config.yaml
n_layer: 14
d_model: 384
n_experts: 64
d_shared_expert: 0
moe_layers: [0, 1, 2, 3, 4, 5, 6, 7, 8, 9, 10, 11, 12, 13]
router_bias: true
tie_embeddings: false
optimizer: "soap_variant"
batch_tokens: [16384, 32768, 49152]
steps: 10398
Below are experts of layer 4 (counted from 0) of a mixture-of-experts language model. Rows are named router (the router's row for the expert), down (a neuron's output weights, with its number) and show model dimensions 256-319. Each number is 500 + 50 x the weight over its row's rms, rounded and kept within 0 to 999. Numbers have three digits each.
Before each expert's rows: "comes before" lists some tokens at least twice as common just after its tokens as in all text. This comes from a sample of Wikipedia text that the model never trained on. Tokens count by the router's weight.

# expert 5
comes before: "\n\n", "\n", " The", " |", " In", " He"
router:539525530422432561547563598529417535385529478405418553571504540419529449585546457566514543476464474524450514522600515485490486447528538425504485522380512479556579484495478560471488440476499541
down0:503587502487493554484515542427523545520469498479407453615466512475534461413579548440473432474513419470563532459528471483560508567423476490607537525487554451496443543472508517497559490492485603
down1:460451466496434502438547496451463429438356433533491539475516422531481449458510451495602476550457457467490478518490478442632494501516471485512535510504469477547511532456415498572511470519474529
down2:431584415526439577478512496550557602506472494503538516520524548470494515521482544447508513430475481392468502524503548533529507484433478480444542499548476452478447526510532437502464448575533523
down3:465460509500484476534462481499565480599595466476566493462463564456482568552513561585606410484525564445459555490512538548579443497466487402472468635489521503501541497596496487585510480531475538
down4:435491570482444489504474435548530579558586530432592519557545525523600439489492437412525438585575524564477503517426505600463546565560478487598588537483546505497530464514477474527476520511535438
down5:465616528449497501507437551463563516498462519422404524490560469457516466499413510578564496448408499495490452536508449424422553550516495556570548463449507471460432489609490553447442449495488487
down6:526453524485572604451576471511440426473436487555601462518601480609489457563469417531558523459459510476377527433577358498560525476438448460435405449450390507538482409480439585540584503500421470
down7:526544380483488533566493488494520469377490564502536514593561524530474428446447539468490520483493526460451455502457460546503476487555523458585520544523492541635484438478458520414522503544487524
down8:575466493483482527476608469447513547460482470417521506512523471522511529429633519457503483597560551599498427475575474583462523432538503587530520469438463513497491535527383482455432460571442494
down9:530505451636581498523500475580548510504536447484398481563483489507519570581565529533561441436466472442544440442545534426597570504520448479483460534470413584408423487532541583524420520534497570
down10:620413383521546427506548460474433567471419466490472467482563495440555647468360437509513568507521449589458538466581506491465526477449417498490572516501500499556599535561523491517539553470471469
down11:496504499442462518492554531378469383488522462479491498429505615484429549514525454401458496493514490534523472479508452556427427521551466509440509537536501511525532637509520540540514471487539508
down12:459362575572542527522506447528558476530533514526536488559517536430583506515504506472529528415549520443564578527523477517464490555522550639433469550413510499495539510444458527421564483540444486
down13:461568497453448519453432581484537430461504477498512501588453428539471414510398507519495586455507406522453471493593463620451446491495470549446536490504512501499532556545488476448556489464517492
down14:461505482504481455451433510488535494584513525459422455487601469497455507533505414479504566495488582541481586456499472444416527553492520510489497428558511454481395550491455574540568560489456514
down15:555547540600502451528469443511413596479545485426386565443440446565550422502459497476488477510539547453524424542541508400535546468448467548448505501472483445466482435483525489487513524534516466
down16:485492549507464536425552442475515501435573430472491499516431430462444467492578524441503533513501513502527442515544593460525537512462608523488518535491460483542494503511459408423547513420438516
down17:470474530405485512615523488556480488549569496556509473424598534540438514547473466494496585573445459424494513533640483496476410547505541492506501509526501453546453551443470526450539588506495465
down18:561553530496428474505483570509570535531490427435444551464591476484447529581381532505475433449535581561518390553510536532552553439502559496490529574549471531542434511475461433515439492486540505
down19:455425513536482422486481513451463510506442519525517486503492462494531464482541425497517523522528493473504579583480481521443598548581474531448507525517406484441439477514466555525458527461483455
down20:568416370533516528517522533451576417504431569420493541395451532452524423515495463420455478499506466496559486551472518499404577495487512535386507486473511585524494545526476555546581449481485522
down21:567464438476522526548438501522606566457571493477430456404547589596510587528447556543474419442421552580499472515465519456519446498449476523552470436500569593508450559446473497460509498475513470
down22:464520536476613601460538491512560552469500485507468473495515546442463386489570490436567580545531554411446476573512540601558585433551587564411470543555454466495543426509579498474506583522566532
down23:574477524547436457556527525457470435493558559502518455516472551536453552494408475430483525519604451556435444568481531531478525568485433460499543543491516534426419500450501496538514550494446490
down24:597553472488392424502438509543537500510496439491519585461488484514536564531501608520452383450434540503562519508491547490432437416428541513532463563475545476406551453469346503449502523528501499
down25:468439575527464587526467462422486424485546473490500543486407417416451401467557522520449565598548473517471523461526463514395527509435439480437460538540535527434439537490522504510476521581503553
down26:498514520388576555442533486498542487413405448516482556544510506451547546564616506522554451478507472497476494484474490481453535515458601503529514516438471522522508548500479498493439421495556566
down27:482525572446540565501525472532452521469484542559538429514555431509544546425393452552447467559576465496563445529476504560513571587496530528564523425485436523515568559509478612485517543400494468
down28:555447389506515482541499471477550553571523559573480460523569552544490439488574537448397434473469466563502501535488479581613452566556570486527442498538353496505517546571553535443498464526546527
down29:484522459480481493481414496526557455518497569566477541421464507421454574430533517483460488439529453505592487499508493440440519418379517450484528519516455498491574480504449577530484387523407358
down30:420425547434481452521498491513391546494531574541552516455508536485587513560445440450500438539571362488440425468596556547561439554452518496568462420537568441514548639495500459475451442497439533
down31:454531521531511508558462590517534461535480502479496468524475525471462518577415442438441460473515544509503425571482568504472434477498517483502674477507624476552495453516482582497531493474586510
down32:465456654561454542498418507425465598492498518416451503563541597477498466489532427585487508483633520476448589585542562468463553556530468510459522536472455523463413476506565535522553493541496530
down33:515490539464517464567433613559577504474470481517575476528530556456457512450456619609515432461512469507513495480535542483452441463508565543467487468463495528488539460494462428478415436513526536
down34:468517473477474509507577600548482458497435556552585632510592539483540422484540482451478483498585406429529478521520508484457549528493409538500483480403512459494529513525458560517509508509413582
down35:576448475547451608498413499468497548589457541413488489494430576435571543527466507578431461518514502530521566454485489456499470522486544542501497502464498428446527420482541528507411438489501538
down36:482548414454511490543531541523535546505497520437521454525537579533498548507561476439464556602434535501493552559498503503470573540567525449501526452526487460442418541510523505617467468443468450
down37:539542515410391507547465456521579541536505400417473499509398494567499544549580537535435455549585512495532462497478586424534552450520488426583537407545501478500570492417517460470465446509502522
down38:570576562479617455516520569433493534611592479507559478553496501557563441513467390460633433492458534469538495536627571511489479467479524540569509476451509483423501504538568453524500471434530514
down39:515491544548418540405460540511388394521461487466504446550507577461483478448469549494501555457517500442436574538586567494547472491513495471467448540499508514399531496564387473570527510500428531
down40:604515501574504486582464557557522522411429554517514498503481405443509467521511499510588500447536534533503603556498433587492584581542500480464589518486499567483460428563481525551491513468395562
down41:476591507493470495603495520490478465426411517431519461563506512576468491432496529456476566380533496506509545415445383568507509432576546432635554537634495489483463513531526540461540464440535434
down42:612506541488571440522515514512513449541490509574540451573510506569570585503456543494433491480387517566467535491477539527479504530589488516395460441446531549460444417472478440503500497499506523
down43:445545431438424504546548482457509551518436639501530485524598402418508459430438573461556547454469490544425579457477518481486467455491514442577500502491497497537566439493534474563500544572516419
down44:515550498567598548477480443467483460574405551520511524528503590565456437533525441502523498585559587485496455440550528512526546468508499417495520463597461522472548524519570521441476394495562549
down45:511587599564455570558523342483474519528483460512475559524506452500423489470575522532525557533537516412512456440496518487538469508462463516498504499560471488504495485515598556564385572544564460
down46:537478485430461457514563437538452572488491598535477512484464455578496434424456535506401423522439430489575523557496554545447471462439497539523449419506470493467533516485500444509492459501523523
down47:578523609466550496538585484439537537533436440482559479442572569476455548518452462476528445492568438477523529562460492474523493542543415506399471579513509526561425404479503491451459423498448457
down48:477377480517450439491450519482523422470469632546517553499454576487471571486597549513504481534548477491461560408454553494503580372504467583500545511617561450560528547593529408512538494421439421
down49:522551495505573456533392399471443535612572532533491517558475623421451430566527561514517531440550560433441500438489559529527422497501526546482473473554541559517550551456455482503449491552467615
down50:543446517567662605481490460536455444509605374479462412511591517446437498467499529500428504533495509485475509591500468550507484508498328547530540493447612498603492485530442543486584483562495544
down51:470515472570423437544533512553579519599486414511485520498427528487418516484574471483544596558412478587479455554444500552462464472514506529537471463497476517440508556500485547459432505463450489
down52:448525506486508486521400399460544444456454452558518535563555549434653539482590513431513426526527503578441468525479610405500605511591437491511432479593483424483442516555494499500578532555516534
down53:507508615462580545452502508589561538599452473519498572503468422530488567508487555493522475586458471468588442504530522493564481384502415483490536460492524544447509462491503421531566492489546541
down54:458632494530493557558459649374563527512529454442548546484457558542463566529461569548490494469493525466491502484504510527517562597456575513473484520562481530419490437526555482546501429463551481
down55:547577522464511496516585494495478453530474519596568513503519482500548507459501533410483508581423569408484460521565471451470478582480472536619421473543405475453514448467504455549431520487510437
down56:557560555483521511483491568475505502429510456474456564512516488519526518415534520382486598475473496506558505529455499501448565468479509443498474494468517454488489510469599501461378520541434490
down57:456509361566545512520541511527404526510538493531502465465592443491537581599401567556553478444527565458483511482511398545637494508509474426506531491564453449512566485501488547559427464420566499
down58:450488513439502468499477495451453488488539497552444481535557448540550567448410538502485544496482600449488537522576470406486548486538520439527409555434525468507431526428491486421508569607445449
down59:470574503520438566440497476516509568507457451449505443507504477504498575442454505511503550534513519549494511472471428451452511471440519443462490473581463503507508516562486540557512513430399452
down60:506549462460542520533513553498478522497403529598532459523438543532562456478539397514493460598449541468578495470418519423508555538483464443562464524466524501529534487429449541485555531496503430
down61:508493490576495369503432544566510530473553487530508487481502398496544536489483513544464450461523488546513508347609522473522527513471513499545519487490548522582567524523554492462459440507478437
down62:440493469493536564452480454452563574506471468438484535470554527525550488404424573457386458484479416450497557469522458467450510579506415466433521515491520514463504483468552403533496412552427528
down63:519550484537518493518485508505411574578566515475519445520515580476507543440590546493549455501473532419522552521441532495564439575479503548494494377527538604478481519587514554538411449540535441